python train.py --num_hidden_layers=12 --hidden_size=320 --n_experts=32 --experts_per_token=2 --d_expert=96 --d_shared_expert=0 --hidden_act="swiglu" --moe_layers=[0, 1, 2, 3, 4, 5, 6, 7, 8, 9, 10, 11] --router_score="sigmoid" --normalize_top_k=true --routed_scale=1.5 --balance_loss=0.00119 --balance_bias=true --init_std_router=0.0365 --lr_router=0.00148 --num_attention_heads=10 --num_key_value_heads=2 --head_dim=32 --vocab_size=8192 --norm="rmsnorm" --norm_place="pre" --norm_eps=1e-06 --positions="rope" --rope_theta=10000.0 --rope_fraction=1.0 --qk_norm=true --attn_scale=0.177 --tie_word_embeddings=false --parallel_block=false --init="normal" --init_std_qkv=0.0302 --init_std_o=0.0375 --init_std_up=0.0432 --init_std_down=0.0432 --optimizer="soap_variant" --learning_rate=0.00869 --weight_decay=0.0 --lr_head=0.00217 --max_grad_norm=2.0 --warmup_steps=50 --schedule="wsd" --decay_fraction=1.0 --decay_shape="linear" --final_lr_fraction=0.0 --batch_tokens=65536 --max_seq_len=512 --doc_mask=true --train_tokens=484600000 --max_steps=7395 --dataset="wikipedia_en"
Below are experts of layer 2 (counted from 0) of a mixture-of-experts language model. Rows are named router (the router's row for the expert), gate (a neuron's input weights, with its number), up (a neuron's input weights, with its number), down (a neuron's output weights, with its number) and show model dimensions 0-159. Each number is 128 + 24 x the weight over its row's rms, rounded and kept within 0 to 255.
After each expert's rows: a language model's description of what the expert responds to. This comes from a sample of Wikipedia text that the model never trained on.

# expert 3
router [136  96 139 106 157 147 111 106 105 130 119 108 131 112 123 139 130 125 124 165 138 149 134 118 164 130 220 132 131 108 134 113 125 127 161 102 143 122 120  66 130  74 130 114 114 121 150 122 122  79 134 129 136 116 146 161 128 143  94 123  87  85 142 133  94  80 126 131 162 139 168 121 154 141 113 135 139 116 114 142 150 155 151 120 144 117 167 118 113 120 121 126 108 138 150 117 134 137 110 135  93 124 117 154 128  93 111 120 105 140 145 153  76  95 127 127 141 137 128 154 121 129  85 131 112 131 131 146 134 167 153 138 132 120 127 106 119 128 105 101 161 105 132 125 131 117 116 142 122 134 152 136 149 148 138 126 116 108 149 132]
gate0 [104 156 133  81  97  90 105  96 123  89 130 122  89 134 153 129 138 138 110 179  75 140 153  64 126 126 174 132 134 111 158 159 132 134 142  86 163 117 132  72 152 114 126 130 140 153 139 100 147 136 171 135 164 131 123 102 159 128 108 166  67 132 141 123 100  83 114 159 122 164 111  90 141 169 162 157 130 122 121 110 133 179 168 132 154 101 142 100 118 130 112 187 111 116 166 131 140 104 109  99 102 107  66 137 132 125 132 113 115 120 111 168 115  83 123 134 141 138  87 103 120 130  73 165 137 137 129 140 126 111 108 118 135  96 127 109 130 154 115 115 122 151 102 152 124 136 136  88 138 108 120 109 167 145 139 145 148 154 151 102]
up0 [134 115 103 137 108  85 156 107 130  98 109 117 106 126 163 138 108 102 142 157  91 126 129 110 153 126 147 107 122 132 148 125 115 113 115 117 170  94 143  72 182 132 147 153 133 152 110 120 106 122 151 137 117 127  99 122 151 150 127 130 135 101  84 149 104 120 109 127 141 140 129 113 139 171 143 151  97 142 131  96 162 167 172 114 157 130 127  83 143 105 115 158 125 131 122 169 176 119 141 118 104 155 130 149 172 120 123 117 152 146 116 161 140  82  86  84 102 124  93 106 152 123  81 143 175 129 103  80 128 134 110 124 136 120 105 141 149 163  99 130 131 138 120 148 162 146 102 119 137  98 123 146 159 105 113 137 175 115 126 104]
down0 [176  97 115 133 138  95 127 155 156 138  95 120 115 112 121 139 125 157 172 116 163 118 142 140 127 152 120 134  79 195 133 126 119 109 130 168  76  74 133 164  93 123  98 175 130 153 125 127  94 147  87 128 144 114 134  93  94 108 111 126 135 119 139 140 119 131 109 112 144 108 107 121 136 120 134  86  98 138 165 151  74 167 101 129  60 128 137 155 156 144 116  70 179 110 122 113 146 129 152 155 105 118 162 144 104 112 151  86 175 131 146 115 162 163 134  87 136 123 157  93 152 172 164 121 132 113 131 113 179  89 120 108 121 108  79 143 120 112 122 144 127 130 163  78 142 136 156 127 120 129 145 146 128  98  96 133 113 153  93 145]
What it handles: Single digits, "al" piece

# expert 5
router [167 101 148 108 107 120 128 141 132 117 142 138 149 131 142 102 133 127 104 136 134 109 144 164 123 121 144 127  84 112 179 158 133 156 143 105 155 161 133 109 126  92 120 119 122 148 182 128 144 139  94 175 150 142 135 139 115  84 117 138  91 120  87 153 131  86 131  85 144 163 142 115 143 149 114 127 127 130 167  90 126 148 119 113 119 143 136 159 130  97 146 175 135 163 142 138 143 125 104 114 132 117 152 149  86 120 154 116 143 129 110 158 101 143 155 146 121 115 151 201 134 106  91 118  55 120 123 120 121 145 127 141 149 118 135 160  93 121  97 100 174 127 109  99 148 146 138 141 136  96 125 121 153 103 147  97 132 136 143 163]
gate0 [132 112  64 171  95 171 140 118 116 118 139 112 119 122 122 141 118 156 142 140  83 126 162  86 113 150 110 146 147 152 136 165 129 117 163 121 142 140 108 141 120 117 135  97 154 144 145 164  93 109 106  98 135 193 126 115 104  81 164  91 155 147 132  93 133 146 165 111 162  94 158 119 116 100 173 136 128 101 142 134 138 137 142 142 150 117 102 148 125 135 163 141 156 134 145 128 116 171 177  97 108 149 134 138  79 111  83 115 141 141 146 156 119 104 109 121 109 132 105  94  72 131 114 109  81 196 122 114 137  84 109 128 120 120 161 126 114 121 138 113 134 120 102 163 144 112 138 143 118 113 126 115 148 140 108 119 113 145 118 125]
up0 [139 131 134 154 121 148  93 124 123 115 130 120 162 133 125 117 113 152 156  70 125 121 149 125  94 138 135 125  69 125 125 165  77 157 113  97 137 135 142 149  93 131 133 104 107  76 138 166 157 107 109 134 100 148 110 118 114 108 137 108  85 143 125 144  93 134 125 121 147 120 110 182 148 138 117 127 170 146 173 100 127  95 162 113 166 121  51 137 180 104 113 131 161 143 115 115 134 132 166 158 113 128 146 178 141 174  99 111 106 120 144 161 132 130 154 136 103 116 124 152 170 116 140 146 148 153 128  92  80 137 143 161 139  98 150 124 103 118 113 160 145 127  94 109 139  84 116 120 126 121 115 113 127 153 147 112 108  79 133 133]
down0 [174 139 138 107 130 114 108 109 160 152 133 125 129 132 181 163 107 143 149 197 108 155 115 136 129 115 106 119 154 102 132 167 150 182 133 156 173 139  95 108 139 151 164 163 167  91 137 122 127 125 137 178 103 127 131 190 132 140 119 101 125 124  66 115 119 153  96 123  79 103 138 165 163  67 158 140 176 167 122 136 117 145 104 135 157 134 124 147 108 133 141 135  98 140 106 129 149  93 143 150 138 178 115 148 146 149 119 137 138 130 140 112 102 139 143 127 128 155  88 142 119 136 138 125 136 135  89 136 140 160 110  87 108  96 161  92 143 142 119 147 156 135 127 123 113 131 132 135 133 108 114  95 118 157  93 135 104 157 128 146]
What it handles: Common noun bodies

# expert 1
router [138  99 156  61 111 130  88 102 120 121 131 157 139 101  80 162 146 135 108 139 140 122 106 128 130 164 150  99 118 105 124 121 101 146 154 134 110 155 118 104  99 153 117 109 116 169 122 191 141  88 113 145 154 106 165 132 170 142 112 103 119 141 105 134 109 135 105 146 140 139 138 141 139 106 146 116 143 120 158 133 159 151 132 126 145 159 117  94 107 125  96 142 124 106 143 119 120  97 118 129 130 173 121 162  94 106 112 118 138 120 126 133 120  91 116  90  98 138 161  90 152 105  96 110 167 134 137 157  80 150 141 147 149 133 122 120 127 100 171 119 130 117 175  86 124 156 124 173 130 163 100 158 118 132 151 122 108 140 130 124]
gate0 [ 95 139  66 118 117 115 114  89 196 106  86 109 127 111 116 106 130 170 105 101 124 148 130 170  84 147 141 124 143  70 128 143 153 105  97 154 131 140 143 144 150 134 131 140 136 115  94 135 156 127 120 150 136 120 147 109 157 115 119 119 107 109 144 133 110 126 137 128 135  97 125 117 138 143 160 137 108 142 128 124 129 142 159 171 112 110  69 178 154 124 177 112 138 164 144 142 143  79 102  41 162  98 140 109 121 134 158 148  77 112 151  89 124 111 134 117 134 134 188 180 139 124 142  95 119 124 157 145 103 134  80 131 155 119 115 136 150 101 147 135 137 132 105 109  85 129 121 146  96 127 149 122  94 156 143 134 119 127 112 152]
up0 [177 137 132 142 116 117 128  99 118 129 122 146 143 141 167 191 147 147 133 162 145 143 130  58 149 156 105 102 161 175 149 124 127 108 137 113 122 107 124 124 122 154 121  72 102 149 138 124  96 175 127 131 100 118  86 132 113 144 164 117 171  95  85 156 119 106 119 143 120 121 142 156 151 120 125 116 114 134 124 135  99 100 104  69 153 116 144 125 114 134  87 110 107 116 145 124 120 167 164 135  74 134 124 151 162 126 149  95 156 109 133 140 141  98 133 105 131 105 117 110  96 148 138 124 102  95 108 133 127 121 132 109 127 103 168 113 100 155 107 107 127 166 117 120 169 115 113 148 142 148  92 141 157 123 120 143 126 119 136 144]
down0 [143 146 123 147 129 153 155 102 133  94 144 146 101 127 104 114 134 181 107 134 137 135 130 110 126 113 138 135  75 112 100  92 159  97 145 134 125 104 112  84  68 143  90 115 126 176 112 145 121 106 131 127 115 112 138 106 107 169 117 153 153 118 112 132 120 134 157  99 143 107 139 121 123 104 128 107  83  84 130 125 101 107 136 134  87 130 114 158 126 126 120 107 125 176 100  76  99  73 138 116 127 114 101 152  89 104 130 143 143 141 166 129 169 128 139 140 110  74 175 130 132 144 131 118 105 130 134 143 137 132 164 104 132  77 132 153  98 149 110  92 104 150  97 128 130 123  91 120 151 126  98 110  56 154 163 107 121 130 100 120]
What it handles: Name-initial syllables

# expert 9
router [128  92 156 113 136 155 133  90 115 102 156 145 166 109 102 160 125 151 120 125 123 136 144 129 131 154 120 107 108 142 140 117 110 133 139 148 140 168 113 144 139  99 117 111 100 153 135 147 150 116 131 172 160 127 159 144 175 110  95 128 119 101 109 162 119 113 111 145 117 149 163 146 115 163 130 151  80 158 178 119 159 159 105 153 132 148 149 110  95 128 106 152 126 142 114 115 170 135 112 133  97 146 110 120 164 137 130 120 129 169 159 156 101 148 116 145 158 151 133 120 139 105 112 129  67 128 140 142  89 108 141 127 138 136 112 149 142  99 121  87 172 143 100  74 168 184 131 168 172 121 155 145 116 113 137 129 144 162 163 147]
gate0 [124 131 143 146 145 119 115 110 174 160 180 102 144  81 102 132 151 130 108 125 105 159 157 131 145 168 147 104 143 133 166 103 144 136 161 153 150 121 126  95 147  93 136 175 128 173 103  93 100 109  90 121 150 113 130  88 105 125 139 109 131 108 128 150 151 121 120 144 123 125  89 129 126 126 109 143 153 160 176 110 132 148  93 115 131 108 162 103 136 129 124 138 102  81  90 127 107 121 131 141 110 163 138 142 144 165  92 113 118 168 145 154 142 114 146 155 151 163 136 128 113 122 119 239 120 129 119 136  97 128 119 124 120 117 148 139 153 184 140 109 125  95 128 129 154 168 133 126 143 111 159 114 121 119 120 141 101 179 135 129]
up0 [125 113  78 138 124 144 130 182 108 160 111 115 111 137 133  98 122 133 113 143 161 122 125 122 102 106 120 143  88  91 117 144 126  96 110 139 112 109  86 153 126  98 119 106 160 110 127 121 141 128 121  99 146 155  84 158 144 144 125 170 127 156 103 124 114 161 119 142 122 116 151 140 119  97 142  90 120 144  92 137 103 167 128 180 125 140 148 155 137 134 169 131 140 144 133 115 130  86 125 153 132  75 134 113 121 118 142 165 133  94 101 138 144 116 160 123 100  54 132 117 143 121 106  90 115 142 163  82  87 123 142 141 139  96 123 116 128  81 126 126 136 145 118 153 166 146  94 135 153 141 118 170 148 118 159 109 130 147  93 118]
down0 [129 116 150 112 176 160 120 111 144 154 152 107 119 169 140 126 119 163 131 132 137 139 136 102  76 100 137 113 121 187 150 115 133 108 147 120 112 101 150 125 137  73 142 117 131 139 142 171 161 113  89 101 113 111 138 109 136 179 117 120 115 128 142 132 126 110 141 123 164 120 165 135 159 102  81 145 135 139 134 173  93 122  87 121  90 115 130 163 164 150 123 153  94 130 157 114 112 142 159 111 128 125  94 105 130 200 134 113 130 113 118 138  58 180 143 165 166 128 126  96 105 108 135 127 108 128 127 112 144  90 137 115  97 157 104 171  82 130 173 141 133 118 145 179  96 127 106  96 168 107 164 129 114 146 113 130 102 168 113 137]
What it handles: Nationality and place names

# expert 24
router [154 111 120  98  92 129 111 109 123 110 141 158 169 115 140 149 103 114 122 130 128 147 110 153 133 126 181 142 114 134 183 119 105 142 148 101 143 127 174 140 113 140 117 145 139 145 107 158 141 114 127 156 191  89 127 113 143 128  95 116 109 104  77 141 110 124 119 106 141 159 140 102 126 143 137 113 137 165 135 119 119 150 134 129 121 161 126 142 129 140 166 112 128 146 151 129 134 109 114 151 112 128 110 122 113 111 101 106 134 137 115 157 133 115 113 126 144 118 144 192 134 113  86 124  57 108 126 142 113 155 131 152 170 126 140 127  92 105 133  83 155 111  95  94 149 150 131 160 125 119 120 118 154 134 160 110 146 191 110 140]
gate0 [132  77  93 134 103 139 144  83 111 159 144 152 137 104 138 120 116 134 178 132 112 145  98 165 169 143 135 134 106 136 119 111 111  96 154  79 146 124 146 136 139 149 157 138 115 125 122 147 132 118 104 142 129 153 136 148 127 126 149 153  96 128 142 130  97 143 134 129 125 156 159  62 133  89 122 129 167 180 149 108 141  74 157 123 153 124 106 119 137  98 131 127 131 140 112 117 138 147 135 143 147 102  94 148 148 126  82  70 149 170 119  98 157 163 107 112 142 117 105 184 131 116 125 131 115 132 156 152 132 153 173 128  87 175 135 118 109 144  98 125 143 154 129 131 169 118 117 164 112 139 149 121 132 108 153 133  88 109 176 157]
up0 [121 109 120 136 102  87 142 119 107 131 122 127 121  97 179 137 139 140 119 131 105 180 150 191 159 127 104 114 146 115 145 100  85 126 159 101 103 148 164  99 135 161 159 140 155 134 133 119 187 142  97 112 140 154 136 129 133 135 127 135 146 171 160 125 124 101 139 144 161 158 114 150 109 135 168 152 134 161 117 123 135 112 131 151 149 157  95 147 143 114  92  96 140 115 127 123 164  94 106 123  83 127 125 130 105 127  96  78  94 142 142 144 145 149 108 166 132 158 114 146  91 150 135 110  98 126 143 148 133 147 148 161  92 143 112 154 157 134 101 108 104 119 111 167 127 135 124 164 132 142 141  96 170 128 158 105 126 125 157 130]
down0 [128  85  95 183 112 149 102 135 170 149  95 134  70 156 113 113 116 143 127  94 140 129 125 104 110 129 125 129 126 149 127  79 149 102 143 163 131 153 127 114 133 143 110 150 110 158 152 126 128 133 118 129 130  80 142  80 146 109 113  91 131 127 109 139 125 125 127 153 113  88 140 127 162 125 134 116 180 138 155 106 156 114 142 152 150 108 139 166 116 160 112 143 121 148 124 136 115  82 132 121 147 150 167 118 161 145 122  69 106 142 113 126 138 146 167 125 138  58 121 110 147 128 119 172 146 139 145 145 125  85 132  96 130 108 111 130  99 152 160 163 135 122 113 122 122 106 118 134  43 117  93 133  87 118 109 109 122 104 160 111]
What it handles: Clause-opening words and pieces

# expert 2
router [133 132 133 115 123 124 121  89 101 120 139 106 152 107 102 131 140 128 122 122 130 116 120 124 163 163 120  96 139 115 148 144 127 111 183 150 153 165 137 154  95 118 101 116  85 140 179 140 132 100  92 149 125  88 152 138 167  86 114 106 110 116 122 138 138  94  89 135 136 151 129 125 110 105 144 124  79 197 137 150 165 157 145 132 157 121 198 110 105  83 148 172 140 171 145  99 146  76 114 110 107 111 106 132 160 102  82 120 115  96 113 189 119 121 156 115 122 192 161 137 140  97  86 102  88 131 146 195 126 133 131 110 153 126 133 149 128  84 138 113 152 148 118 141 138 175  97 128 114 104 122 133 131  87 137 155 120 114 153 152]
gate0 [103 132 123 118 116 156 155 141  87 168 143 127 101 142 128 148 117 119 104 145 114 148 132 155 115 152 122 126 135 116 116 129 139 162  94 147  77 110  88 106 164 103 150 123 125 124 141 124 126 125 133 118 116  79 123 108 100 180 101 107 117 131 131 135 111 141 108 152 135 133 147 102 103  96 156 106 117 148 139 124 137 146 132 104 125 125 146 123 119 114 131 125 119 149 126 158 142  96 116 140 163 124  90 173 170 116 103 143 114  92 128 142 150 151 146 155 115 159 106 102 105 138 115 111 113 137 117 139 146 169  99 105 138  92 136 104 133 118 108 150 114 147 130 129 119 145 162 136  74  87 131 118 152 152 122 131 127 177 166  98]
up0 [193 125 139 174 136 125 130 161 171 119 137 127 140 138 114 113 117 133 105 105 122 123 162 132 149 142 134 134 106 127 158 169 144 135 120  86 138 109 177 142 120 121  99 176 119  97 152 149 138 105 138 104 127 124 149 168 105 153  91  69 140 137 109 204 153 122 147 107 129 136  75 110 115 102 113 111 115 129 115 113 111 130 149 140 133 106 145 166 188 144 130 153 136  78 134 133 131 126 123  93 105 142 126 104 145 145 110 130 111 168 123 126 107  92 115  87 117 126 140 121 131  98  80 107 135 125 155 126 117  91 155 101 139 106 104 163 136 134 163 121 138 119 114 118 138 140 139 119 127 131 142  99  94 123 127 110 114 134 124 131]
down0 [118 131 155  90 123 103 106 127 136 121 140 135 156  91 136 159 152 126  93 160 136 102 179 129 118 140 124 134 117 155  96 164  94 135 122 185 138 122 123 118 110 111 181 174 141 159 139 102 156 167 131 186 135 114  92 132 101 136 122 141 110 154 100  99 139 121 137 137 120 112 130 130 100 139 149 106 168 130 134 134  74 110 113 117 144 130 171 131 104 142  90  98 130 111 163  98 133 174  93 126 115  99 123 137 113  94 132 123 153 113 140 126 133 140 148 150 109 116 123 144 158 150 176 105  96 158  93 133 154 141 140 144 134  68 123  83 127 105  83 146 132 110 162 119 119 174 147 150 132 106 161 118 138 108 108 124 115 109 123 110]
What it handles: Sentence-ending punctuation

# expert 18
router [141 119 135 112 127  87 118 118 108 132 155 147 132 106 116 132 141 141  93 137 148 132 111 159 156 161 148 111 123  68 138 164 116 162 150 147 128 124 100 100 138 106 127 108  87 166 125 170 119 112 130 118 142  67 159  92 145  92 104  94 109 108 140 142 143 127  79 133 188 101 182 124 110 127 159 126  94 125 114 127 143 141 150 129 127 176 140 118 156  85 145 124 111 115 130 109 117 112 137 126  97 157 118 140 129 129 107 126 150 128 123 178 119 124 104 100 165 139 163 120 154 118  80  82 107 184 120 108 117 118 173 135 175 100 125  79 109  95  97 104 146 124 136 113 141 156 128 123 158 131 150 167 110 125 139 143 142 182 151 160]
gate0 [157 104 133 133 143 141 163 126 130 162 135 118 159 119 127 124 126 107  94 114 150 128 179  90 145 125 149 136 158 147 136 122 142 144 114 145  93 105 113 144 139 136 123 106 184 122 122 138 125 153 122 123 112 129  89 148 181 111 117 124 133 110 143 133 185 100 154 161 151 158 135 127 130 107 100  85 109 126 152 113 128 163 121 105 121 117 133  66 149 116 146 144 110 134 120 131 132 127 168 143 132  98 135 113 152 105 143 132 145 129  95  81 140 130 155 106 123 130  94  86 129 112 107 130 136 182 121 150 124 116 129 127 183 103 162  91 179 139 130 109 126 167 130 107 104 146 154 122 114 115 130 154 114 149 111 111 119 106 156 122]
up0 [139 109 132 134 137 139 170 146 139 152 144 148 158 111 125 125 110 142  99  99 163 108 165 103 154 132 155 124 136 131 128 120 145 152 103 150 107  96 115 140 141 114 121 126 166 100 138 140 118 148 136 117 106 137 107 136 186  97 114 108 143  91 113 123 187 106 136 159 171 159 149 130 139 133 115  98 110 148 143 116 108 163 113 111 148 146 125  97 150  98 142 131 114 146  94 149 133 119 164 140 126  77 144 114 142 109 140 152 155 123 104  96 165 122 147 112 142 142  82 105 137  97 100 140 145 177 146 139 142 123 128 117 187 114 156  90 178 118 134 106 125 172 115 114 101 143 160 132 116 113 128 145 123 165 113 109 121 117 146 117]
down0 [127 119 164 130 108 173 124 103 146 145 126 134 100 117 123 146 130 141  94 153 112 109 108 124 123 122 164 138 142 125 122 144 133 116 132 120 110 123 124 130 156 112 103 134 137 110 142 112 106 115 146 149 133 122 137 147 153 161 156  99 124 107 109 123 148 183  94 126  85 150 120 123 134 144 149 132  85 153 116 147 150 115 133 154 109 138 139 111 148 111 104 153 169 112 117 122 152 108 137  86  88 112 171 102 155 171 115 126 157 119 163 105 111  98  97 143  90 115 141 122 118 151 129 158 108 149 136 170 134  97 118 133  98  87 144 155 131 138 104 166 111 156 149 148 143 103 126 105 109 141 125 113 115 117  93 132 130 169 148 143]
What it handles: Opening parentheses and brackets

# expert 14
router [156 176 143 236 132 135 125 116 144 116 117  87 102 122 145 108 107 130 115 113 111 142 132 141 127 134 106 112 105 147 131 103 105 114 148 138 128 141 122 138 122 157 128 120 117 148 112 103 128 145 112  78 112 129 137 133  92 146 128 126 115 118 128 142 157 120 148 129  99 125 119 123 125 130 129 138 133 127 104 107 108  79 120 133 138 130 135 112 136 174 119 133 145 121 119 140 121 147 117 140 108 115 136 109 105 142 155  93 127 136 138   6 132 138 103 121 112 151 138 142  96 128 141 165 129 119 136 124 133 135  77 116 116 127 131 139 112 112 161 113 108 118 138 160 100 122 122 138 102 140 128 141 126 147 128 134 130 137 135 101]
gate0 [122 155 134  86 123 122 136 128 128  58  79  91 150 140 110 127 143 157 113 119 153 134 153 127 142 104 150 118 107  89 172 103 108 128 140 148 108 108  98 168 103 132 101  65 170 112 114 111 136 106 174 146 128 109 137 137 157  94 142 132 153 115 105 132 142 148 153 127 117 107 107 122 149 110 139 120 113 141 115 157 156 108 130 163 119 129 110 128 147 109 147 113 135 141 151 160 146 109 135 161 119 151 139 112 121 115 151 128 115 125 125  98 150 168 153 135 134 137  95  60 118 132 140  97 187 143 105 112 119 121 134 144 142 141 157 181 128 133 109 171 169 147 125 160  95 132 125 182  99  80 115 150 141 110 178  83 138 125 132 131]
up0 [138 148 103 106  86 125 119 139 111 140 145 127  86 151 130 105 144 142  70 149  98  94 149 156 152  88 127 144 110 119 162 137 146 123 106 110 115 114 131 111  96 131 103  90 178 123 138 126 126 126 152 113 112 126 116 126 135 141 130 199 138 121 105 124 143 123  85 104 115  98  77 150 119 112 100 142 115 117  75 117 145 151 142 173 123 173 124 110  87 115  76  83 163 128 139 168  86  99 116 136 110 120 154 128 128 115 171 161 130 152 117 108 158 161 127 126 149 149 141  91 146  59 141 139 133 160 110 144 108 158 101  89 111 107 127 132 152 108 138 107 155 100 105 157 134 117 150 130  69 129 129 121 146 114 119 126 148 137 112 171]
down0 [136 135 142  97 122 124 106 135 132 145 146 127 135 158 101 117 118 158  69 173 139 100 140  76 106 150 119  94 122 191 101 134  99 134  94 146 110 142 128 130 105 156 149 133 139 124 122 107 118 123 125 149 150  88 125 158 140 134 147 126 127 121 160 148 129 122 126 171 130 149 151  73 126 110 134 141 143 112 137 105 108 115 135 146 123 105 129 140 130 117 133 134 152 134  90  89 163 134 107  87 147 132 136 159 170 134 152 126 108 114  70  76  96 126 138 144  81 139 103 168 142 100 136 120 134 119 151 120 159  63 104 103 135 122  69  82 117 128 135 103 108 142 167 145 131 128 137 111 118 128 145 166 130 153 174 152 140 158 143 112]
What it handles: Spaces before numbers

# expert 16
router [133 142 146 124 144  88 151 107 121 147 122 116 130 150 116 149 156 156 135 127 181 129 135 124 163 134 164 116 109 102 159 112 103  95 141 104 135 140  96 143 138 131 144  97 101 105 163 174 114 126 157 165 141  94 127 124 107 101 130 115 132 115 154 139  77 122  90 113 178 132 180 135 147 142 160 140 113 201 107 143 144 166 135 132 114 102 166 124 142 132 139 148  79 128  82 108 103 120 132 118 106 151 104 106 128 112 135 107 135 156 125 140 116 134 100 135 167 119 148 134 152  96 107 131 113 104 152 183 120 116 172 124 155 134  74 126 127 119 104 104 126 140 150  84 132 150 176 160 161 125 106 138 119 130 134 114  94 171 153 142]
gate0 [111 128 143 126 129 131 110 159 130 158 122  85 157  79  78  94 162 133 133 149 103 165 110  66 139 113 114 146 106 120 141 161 157 179 123 134  98 125 209  93 119 159 165 137 156 135 128 135 136 125 125 145 118 146 143 163  42  91 146 144 121 138 101 108 106 113 137 113 109 131 144  95 113 146 120  97 130 107 134 168 108 129 112 166 151 154  92 151 115 117 172 110 110 139 104 152 133 151 117 164 101 132 134 142 108 164 140 132 119 112 117 135  61 122  91 134 117 125 142 177 130 130 106 118  93 117 126 118 143 156 120 133 127 149 135 133 150 134 139 137 164 144 163 144 119 125  94 111 117 109 125 158 140 119 135 159 126  99 119 127]
up0 [143 148 108 122 128 131 126 162 139 138 105 149 122  57 106 143 156 121 101 134  84 153 133 111 141 109 110 111  99 137 110 139 198 168 135 151 104 112 168 121 136 118 137 114 156 105 112 109 134 146  92 135 112 114 110 166  70 153 191 134 169 124 109 121 120 136 133 108 119 108 130 128 153 112 135 124 147 125 130 155 108 165 132 113 175 156 138 136 124 122 135  78 110 141 154 147 140 181 115 135 112 156 128 141 145 105 103 151 140 126 157  98  61 114 128 110 112 151 135 107 138  83 134 126  97  87 131 109 136 147  90 171 131 133 176 142 199  97 124 163 133 152 124 106 148 133  90 137 151 146 133 137 157 145 106 158 133 170 116 140]
down0 [183 105 117 175 123  97 111 124 130 124 114 132 151  99 162 147 145 139 134 137 122  72 101 169 131 128 103 129 120  70 113 114 152  90 138 130 100 123 127 128 160  90 108 123 109 107 148  72  95 171  83 121 110 110 149 117 102 170 164 170 184  57 113 137 108 147 133 123  99 103 114 166 151 138 126 121 127  97 106 136 147 116 173 106 141 104 128 111  67  77 100 118  92 121 145 124 128 118 154 128 123 132 135 154 150 133 110 161 161 141 126 143 139 161 138  90  94 115 126 116 134 117 140 144 136 158 111 100 115 118 137 132 140 151 129 125 195 140 103 134 111 129 137 124 119 117 111 162 130 156 123  91 140 158 124  77 125 162 139 108]
What it handles: Commas and agent -er

# expert 0
router [125 108 157  94  96 116 153 103 129 149 144 130 162  98 122 154 111 139 118 241 152 115 177  98 176 138 176  89 129 112 114 119 159 156 161  75 145 118 148  97 133 142 126 154 144 150 131 156 123  83 103 110 129 136 151 110 145 113  94 112  92 113 134 117 119 120 105 125 165 137 162 126 124 127 107 102 134 160 124 145 131 145 142 134 115 138 140 141 102 137  95 146 119 102 173 107 124 113 104 141 113 164 112 124 137 118 123 105 117 131 153 178 101 133 105 110 157 131 134 145 100  88 121 150  89 134 171 148 108 149 162 106 144 108 138 113  90  95 111 100 138 142 114 134 150 120 114 179 114 141 191 132 101  99 124  91 119 133 129 155]
gate0 [143 119 110 134 178 140 182 150 152 127 104 153 112  98  99 125  93 131 110 160 116 149 146 103 152 131 128 133 125  85 167 152 104 112 124 119 127 144 127 112 183  96 114 156 122 180 137 145 135  99 112 141 106  97 152 164 143 108 148 146 149 139 128 158 115 122 178 133 141 120 119 107 145 125 109 114 115 115 148 147 129 148 141 133 127 177  73 161 162 142 153  95  84 139 155 151 155 112 133 111  82 130 148 143 152 125 162 136 123 132 123 190 133 117 117 121 123 174 119 159 102 108 105 135 148 128 138 112 146 144 158 130 138 116 132 146 117 148  94 159 114 204 116 129 115 152 148  84 127 154 138 122 105 118 188  93  79  96 172 154]
up0 [178  97 119  96  92  93  85 154 111 137 128 103 160 152 136 155 168 128 147 124 121 106  94 140 161 139 136 130 113 140  96 112 164 117 144 146 116 130 134 168  89 155 135  94 123  77 122 128 117 148 135 128 109 142 129 122 150 111 114 155 112 142 117  98 134 139  71 108 134 163 151 136 115 118  93 148 115  99  98 126 152 113 129 115 115  86 137 126 100 146 103 130 198 128 140 107 106 101 143 142 160 110 130 128 118 165 122 129 114 113 150 154 121 147 111 102 152  73 166  88 173 131 144 105 119 121 111 198 111 119 121  82 120 134 135 136 131 128 114  80 140 118 124 148 137 131 140 177  74 161 122 172 122 153 125 179 152 157  82 112]
down0 [141 116 112 154 161 113  89  97 114  82 108 103 155 131 153 101 121 142 163 126  80 132 143 124 139 103 120 120 129 126 141 123 127 176  97  88 149 123 123  94 113 130  96 150 114 131  99 166 111 133  83 162 113 149 159 138 129  99  92  85 138 123 143 188 132 127 131 164 139 139 147 108 171 200 133 118 122 139 118 129 125 158 121 148 132 127 144 122 125 128 128 106  75 157 120 110 124 144 137 161 122 168 115 121 143 106 144 101 148 130  90 199 115 123 184 128 138 135 122 132  92 107 119 118 130 168 116 118 100 102 170 114  99 125  80 141 144 120 113 147 122 106  97 145 118 175 148 155  92 125 130 104 126 129 131 132 124 127 119 152]
What it handles: List and heading markup